Below are experts of layer 2 (counted from 0) of a mixture-of-experts language model. Rows are named router (the router's row for the expert), gate (a neuron's input weights, with its number), up (a neuron's input weights, with its number) and show model dimensions 192-287. Each number is 500 + 50 x the weight over its row's rms, rounded and kept within 0 to 999. Numbers have three digits each.
Before each expert's rows: a language model's description of what the expert responds to. This comes from a sample of Wikipedia text that the model never trained on.

# expert 45
What it handles: Possessive pronouns and 's, such as her, his, their, its, plus Women's, grandmother, another and words following them like husband.
router:556372482491586508527493437465540496429424608405462458517534471477526482511605497487554481432389467415413432443462490504455515462568512543409527501342542400479483557463459516462417485467465395492534525526507444504511593436467459462503531485555552478525553529511561480465475469517539484504
gate0:501489526540569430416452550456581477510504542464519464559593487502530550460469556426518458468532462511532498552518556585507465445583489461535477451473502453479492481477541500476455482511543499515463584593505412507450530408568449437578521483489512467585522447530582542531460453472484474488
up0:513524501576463541544480462508491503485467498551471524570422567485535495380494524476554527564512600514477452419461499342522479544425505562448453587469589452546572557509387502429526551477508558462520510421575581480519560482425495522440493427438502473497498479475401514479478478430517441543
gate1:558479480482528450424502472546443441577417536515382506451504414500525510456407517473501505541438435457423572518513462394539442425537430514425538522425541476495520610497487548485472478504494403544505558545553476508524535478450512506512502486486525504620525481460591544443508521508499438527
up1:509562426505454474365493532543459472513500497509397519530546455576555550453555581463553458576454431461545573543521493455529493563566449607541543520559554536514520549557424497497536366421452428476493503588530447410570519466470554479457492456444549447599498426466559565515450512498516479571
gate2:513485503495575414350539522470562464592532487484508588468466518435555539480549444528609427481460431555532596553458515455469472427515439432520459540476509441471468514452478447412520434572589496475518446483488513504512465620439513471473534516456421469521566540443568431496469543488525527435
up2:523542533553542496519440456546525519427479535482431507560476639484481450451540486410487513477551591441500378459528491474450498619504512554544577492533531506505565397434455476612514541474468512498490526491553538493447508386435511445427431457516514615400495482477479540519497460489482636471
gate3:569487604481535485491588493497391576479441589438513440460548417459529521506572535545504508538513598507527517501543453540597534581516512567530548498527557522466528504485497469502529496529461515515399526541448451489554549450546512478516492512510440431565490485455519531555481447480465516524
up3:546502539524481494528526525445455578500485516529510488517613436501528424515533528458478506521454614505502475500591492546581537550537507543507581477537552482437491570463468490491492560520515538484391497542464387418512528493538474460480532536536462451586513525510509513529509448495476518566
gate4:507432445538566500521422406535420539485487582449599493467546510485493485451509496562505501546485564461530550569461516412516514431529461485509539578453525553452501521491490415537449511602567504573430537515535630528427514509374555499527567531517503488520384448480565529522477503594486519481
up4:492522447505441452501487522519442455463508545481467523417468575602491497600478500425537612559588421432551489450454458587520552547447512519526431420595494370494591530560431385502523582514458561496455538467539529448404423530488640528502506550401520430554455480527413515598554439466468510477
gate5:417418437509506484516422536554438465491495506403431520456419539584614478536575380497484516581409536533516511428500429455483522482524445521475449479628541588521550453463493534412476586523476435489479547481422514483462543505461544516484470519420518441482526488442505554460488395435525419585
up5:445467462497530447532411544548450445497465508441485550464493495610559547595501445437479489621373572508518608483449455395499581502548475553446524506602497592518585451480499480455505596575501468527473531446485561525462563512454581549472423519408545459469503449417489540491482401483562496559
gate6:590586516551475453529467478498488468477445583493437492553431609485545458561617486464582610460471458435561548363437429479582487513577485540481445418508492462541543580508519464462457401484556527459543498480475474490549478419492422538573519398544478408540591461476486534556463409409550522541
up6:467424548523424581536477503566541531513560441546454458469537478535487537469394463472484439493536458587458418584599501483466499538466526472592605580504510464479597462496542524562575641518425444558466521583501485471503484538568495517385508626427511537499506466525391476395514603563489490436
gate7:470469520520491444542509455480485480450349523503557430503444532538539518390491437496507528547471472517475520486460603543496502488468422478564478513498491540520566498427485443526464639574533502561488493518489569438504552509512465598509499517578478591469578447468570498521557460453438535543
up7:454407520516514425488571545409464484470542512449483436470536493425476485492420471479421517545496494585411500516437536448499480607531438409555563568468485444580518502501482480468496509527424496538558477492411442520469431523468472609568544421483510440514463576546550680461431491532511527459
gate8:481477491498546563325444456532503415511506513547492481521528492540451369576445568460631568455444482502450626487542565479499496539453596552493512493499539457450529523535455505518449509459545513459544494442533616473421477491514454520552529473458420459487486377495440424476599604570480489497
up8:495513481526550454418554508466454493574526472570536493518566505477494531583448661435572525507464471520503605408524530483503426553502568600454452520506530478554504618429495582501467469447423497450641443569475486539498491526529492541571452431446530444483567420577411506511596473527495505519
gate9:422464455612599498390481499553554477470561419486540520465457364599511471493549449483463482475431565583508534556420446535512481357481444521501495501473487489454505554481486435468552491420496509533540498525482413520470456496522464583553516530478492427415504519470502580560465443431536459457
up9:432492480568555456446493548585503438470568394538506517486488418585507514470487447458369571468471579575497529548362476474539493424524388502405529471527427444446501625445513429478494522457529541495454476457493486455441472489538477557450531485439502474385471488398484556489510426469544464541
gate10:561598514413451532479514460539461427587442480532424494529541510572421535528489506451529518494423412474453485495482476562567542556457490576411499588471466541573420566476504520526536439432448535494512469510457446531481499460508477491475524538451511434536460499460508465431401524591483551515
up10:503509408439438512567371516392452564398526541466519546489484492500594474561497552455501440483467516476444501590429491525397509498502337536421561560593448502514535484527492562494545477430609455436446416519472478430431510512472515509498437479456548488498548472441529484512517535416500503546

# expert 60
What it handles: Word-initial prefixes and short modifiers like over, un, sub, ob, inter, public, main, as in obligations, unable, overview, mainland.
router:571408502417501457678544426451532474461449548468383503534387474542445525490621459462537473484553475385517520493491493492489406517473520488508474372520508394460517456533516457490496484422511435546543498425479581495533594539530531485479512540575521457468507486462476483533541507484486559438
gate0:450441579444520404646617412401557460507478595515590511445526396551492476464533514546586465472550542533510551447490549583492526381472463481497514449495548487551467482487519513581489429513418573548528451542486432463462569513591389541515494553478477467471576406421467436480575522511447463468
up0:440462521439548474582547393421560443532454599567590473520548392612483502422508521510541461491548516520516570535499432580521499400460427521516465403460488516572427465440481522545522411488435537510502522530472471476428490513610427535578519529485482516444508412516470457471561560525496516494
gate1:550393483435480549601548507516482440508494522482501471462444561507577486473485428557481397465472399524515537504515517404533538450523491490362557429503500374448470529475481580582465448456497434475544494418524496429524530467498482477508537594450447490540444474517564599476479541492456492576
up1:587442477490530522534521491466502504538491500523488447402466555503527524363478441587539467492430458507517536528518549458528481476562479468441542450469535436555414496538509487612432520433547514497524505405537453442506496513483540492510482559480452588499482544502564582405557545562482443595
gate2:446443414554492458482484510610597446511595410472621457550463458478410514531487504486413560465449576547538499480460468430493582490441534510492452548472472537603529469628486536431458441496458480464473532553546470451443450502469582562518420443493455563556457478550538491546473445481488517535
up2:487476535467511527407418470553558442491473439559506479544487497463515516496460329516514513474370413515623574469461543560448580553410484521421520489535497528479534473502471564540495371479548420482562539512497520521502419448592588553511506431542508503499484444402541539524419459517481484541
gate3:489451428519496462566488574487452449541493433496503472544606455444507540480506477477446438511495504555489442573439509490559460469429529411508510477493402465500508549548507485539445434469481523576429552568511478510529511481502472453473469531471518442575492479448560538520549443499499473444
up3:540412456458559454535483502433464570501614488502539522487494481496512554554535481529404529479530416472488393487479534593543519494503579523490541507488436499535510522615439535533491510476485463536432456488481486530529400447577449448451556507547500489525487455523575506479503549539401474477
gate4:460545461385494416494466453599522492561432567549456401468580458514433658489565481568494377424528537551487542528464492486462509555552518495452570492605551509510532521424520512469599477474608521580420471477515504425481396525417504589481574472491394537565581440492498522515531409499573517435
up4:536464569620566503494480493410450488418533448485524494536486478445520447490413555530498638528441581460541554471410499493522506507499440476500440467464483512516551500514424462558421454490518463447510523603540487558520493483613546384464444510575467426513452538497532464519505586544609494479
gate5:475481536456525507419616455520529458455517527498454488487535571484419482460434479491507527440431557371474644463450514517498516433482479541583422529474464482545430625449487549526573562552565430504520505515514532543467569579528552441526520478474490446419483482455514494444427461567542401511
up5:466527561565473505649430518514430457502472524402443459559560454540572587532534505424478508574554494573549438517458479529447436531475412416448561493473473466489548377446503450503427445429425547500500519511487465508523462520405497504475536505507518596556437531516464519528517587449486635484
gate6:494520517530414386555501502490460563566465531474560435469553583494470521453494477460522538456555418461500441444435509623573492613532462484548538439497564536475564522570481491554527637490392500468533478523476482478506461523470464484559524469493467525495494514449414597557581412470472515481
up6:498496457497535563459488503504527460407523474543500565531459448549531497569502487515489535574466607517508577478515494393501525392471533606456463458520475462561436490423504548408471360558567460497439521462581469485536517455494503495477479550473485461524515496468559456471450575505487475495
gate7:335592442513505513568527532460584461489537491477493476483506423546479458560468487483482520446441463439559525451418435563493554460613552498464463474530501520471513434500539538577526484537439526573511486491455496488441484587523565487522496457543484565490517437468504458517495453540551442570
up7:651488589490468534500515423554443527452488438500489491472497498387509484488526525548484587518577589518420454525556578509497438550425496509435488531518519499459495566510478414498466479476510534472513489495484464511480620447514483498422429529421494493484439526537513557496505514474525534455
gate8:528573510489469531640474517514592538466525546525450433495518477481550465445509547521530540522582486498507426505501496571545496516434478451477572500426455506480452440493537596576454454477518489462449482421574480521589464494463401401447564515444473398527513516415519482527539482503576491480
up8:492530486546508598572460507483568509514507563459453565498456497534510524430492489443539527542532450446425405496560574566453465555555490495611599507415495571391442435557538522553410479488592559464459437525612533493505478487489484376488518481437419465464554507471491489528456480438542578455
gate9:460500491548492470484519429443562469477545480499495481491461453541565458463516497539445534520571522455522576533541460499456482440565497445580509593520446519556478350497556478492568426489456475496397536525453454446531496536543485493473575513578480428396468502562456424513472449424439466559
up9:505474449510470468495467507460554437596497527484420477524449470546483480536553522443485515532548499493503475542529403474479487449524547471490526601561445528524495444586559510456520452415466495492419513510430470442516498551594455488521554592514466404404499465596438448529519447489459488509
gate10:533479568503517486568478644443459497478475519460517487525484442481510476440460394481503590471542494468414524409418458417525553508479519482452597453582493461494513493513488529417449568546520525512511471478481469531469439522485482544511570419519486504566579534460441445566538542435452465457
up10:520489587530520444463509611482421507526472498520542572505510471428458443462391401511558532490468499507498531454433401443519570504471430533409418454534475484491542506440478479375445531577506551480488486484487539505449549494497524493487476469444492487573547493442510429553570517475470496534

# expert 47
What it handles: Possessive 's and possessive pronouns his, its, their, her, plus he, it, and closing quotes, e.g. his playing career.
router:537408440479648511580494504550510489409462546440560430495512493424504397492549435449545482473417445455464484425457540506409475459505493495438421526395550371569462454488454510504423446454462473546577567490525524510476519474585430615489607428479497441520453568492486479390455499441482469535
gate0:590524491478568468515506406457479482512487592622513403500516551455498482494471560518487566532501533528561567466511480480568312510524467519473419455496462490514478536419455470583422463562480551575601453473514468402469435469520569483489404544603428534436480544548450420558502548554462512468
up0:666523582482566599431563540462435464588492570558570482481551472455508535421466567541396485460582541507477509549497500501517429486498485535495479445454457561530488504493448466588423520510479459515569534550509489562507460439562578494568438528534462443480433464505457458442482534496391453495
gate1:515501491457533524529464391424559502498515529497487479437531479328443460496506466573480463429525485485517414465551437472565584606508437549531547524536530440470498555527525424508554475523453505458580505440438537417480578488500439491497475543509524513465545471574533469471575506437552567451
up1:531528485475488602481515436482587455510548601493510495493506545564528512444529605492514541494445482491470399359461454532520540551495508564480566473487474512490560449423528376490463572552488522466506529421611386502521522469406563510519491511489534507485571517424528495498559544583535524414
gate2:513470548572531438473591510504445436457486514515532516443514479481534442481440518594520582449387546512546547533560457456415464453506546562543347430591580557460463479580554581526570541570517473465480545484501538514434505505409516408477504547490536595464551547554552540474434471522471524509
up2:516479467425455540540463456498546505554502466562518511475523444466506542434553546503467435497533418517487522405546500547552531559522528530408469478550513534499549557425445493409556618469558500574510490500512553513541440463453511435506422432430565531471520491444545484530503508477430488433
gate3:506449498458393529423437560414370469565493473478437530534564521547526516526511492550464629456512540595460545516549509505554517554573493568509509441481475482486517502495425434506534411458463485461481473405546459490506504437467525477582553488423492596496519504459388481490558504518498559422
up3:532476438567442414484530533547466458502544440517421519533544439493550487584500520506407577529450518573516508494532477488496449544554378482522577453479494540402539440613502418517564437470541458465473524429509424438530477559450424453525489510516493440517477562492426545494460517627500503442
gate4:493487519515490565472457535522444493419547516448421491491396471527498439488540492488514478536534335493515403510455478491490418497496579457406477490507620450470506549521455426363433485467498494496487380525517576492464515516555484478529503472561553546526518539546510508534446467486542479538
up4:542429581525477492486443468529515545429568491429499480545570577526462513485539439486415384450480497486516479476574473510593486583555496578522553562567544496573572514575449460469510515468530519508537462545467434480511528455419558437523511457479466481580486480502490502527480559499545526510
gate5:503479452380423492488503536424403500367527455474529497503561487454559522547473480535510485514466440526495464457522501505465437443550535482482460491533519589483486587551524465537557474502620493528405427377526473528568456481465471463549522468481527562463564503555554442485514409460488525433
up5:496532514589554523418539438583591454570490484542469485494449463512504479484483443441512529501555514438597540503449522558507558563427483530527591494505544403555523439559487525461484478506415501461543555618468526522432508435544541517459497458473454495547525519437415594513447552526509466568
gate6:510561481510496510534553490486461412459438483598521494552494576430500434501463419448543507589544468568523566536516484401490504559510505500521461468478529395478543489520444579607473456392441456500617412458522466421502464497473460466552399520478576450500518410529503474504470484480463511539
up6:469467508524525559549555538546446467445366488620556499554477557481498402492539523509513485496524450530500477457512512454505492545554461460473472431433642444474586526487523492555418523379418543493472464486549458428504548506511416461516434524413594465474467495497441530461476466446473547624
gate7:440485447402485519500386511449506495442545540447477544430491513528567486394495464522586536461477489664456493467594545446502506455520581439335502462510520582522524488569514470515558455502467541473437485440474498570601439441443523447580561428515407459542562531515572452478535530515442517475
up7:516556545420441537411403465464590510576535543375496478555513488516484513368487521509537562480599460611476492474447517420519460456459506507426527420406467542552474487521478460500539456523438583525463481461451468568499510467400540456541529447531460559566496589549601493542480522455508526471
gate8:448516490589458503540445435410500459584534470549492439409409539522519555556394532377471578454444583440493465554562579392577523482519497492454458486478507434579535509511529594553537570548455475466505457502485483563486485468542506430571505497455433495513493410451560483548463530573459486536
up8:498489478541472451452456399582397485515534506466591444440439510576502508553433544439547640462391554508535535451608557526530545472526473470468504442485551453524555510618575509522489446487494490459553518426542433529526522509479496479576487401416464513580453447459530508453495489543459491581
gate9:500568486488438505573448506554536517538434452460545590442492546528475549578526448482436464520519442516453395417578599506501487589501532446433500376653506615496633547482496482530472545492452458509455556513533554460491522511585495520483507513442586550463579512480377502491535561541484512448
up9:480417519504503425445515488533508523456466542453516490538528503500420516483445521423460473602456442465452559549431469439584477491533501401499427492496446538525492555549441455434562531514483512474478488532484554588446556486452443530548472525396470509424500475474559525592438466423517405486
gate10:473622540532448416483625539481539498500436443517495493481522535502479504470457600613456589446526598442551501487497562460464519500539459520617448488475482587543534460401405551491570503462480483452522511550497558519521519539556511494472524458540462607486420539481541449449482543485513593498
up10:468504426483635477515528469513481571454534502527476457544475461531587496586469471495581517539492472493542487525478389526447512532514509474518464518501504509514496563420456545439545442459535587317519482393493490476473512398504410543542443461460471485495488506525558496484579505451642443550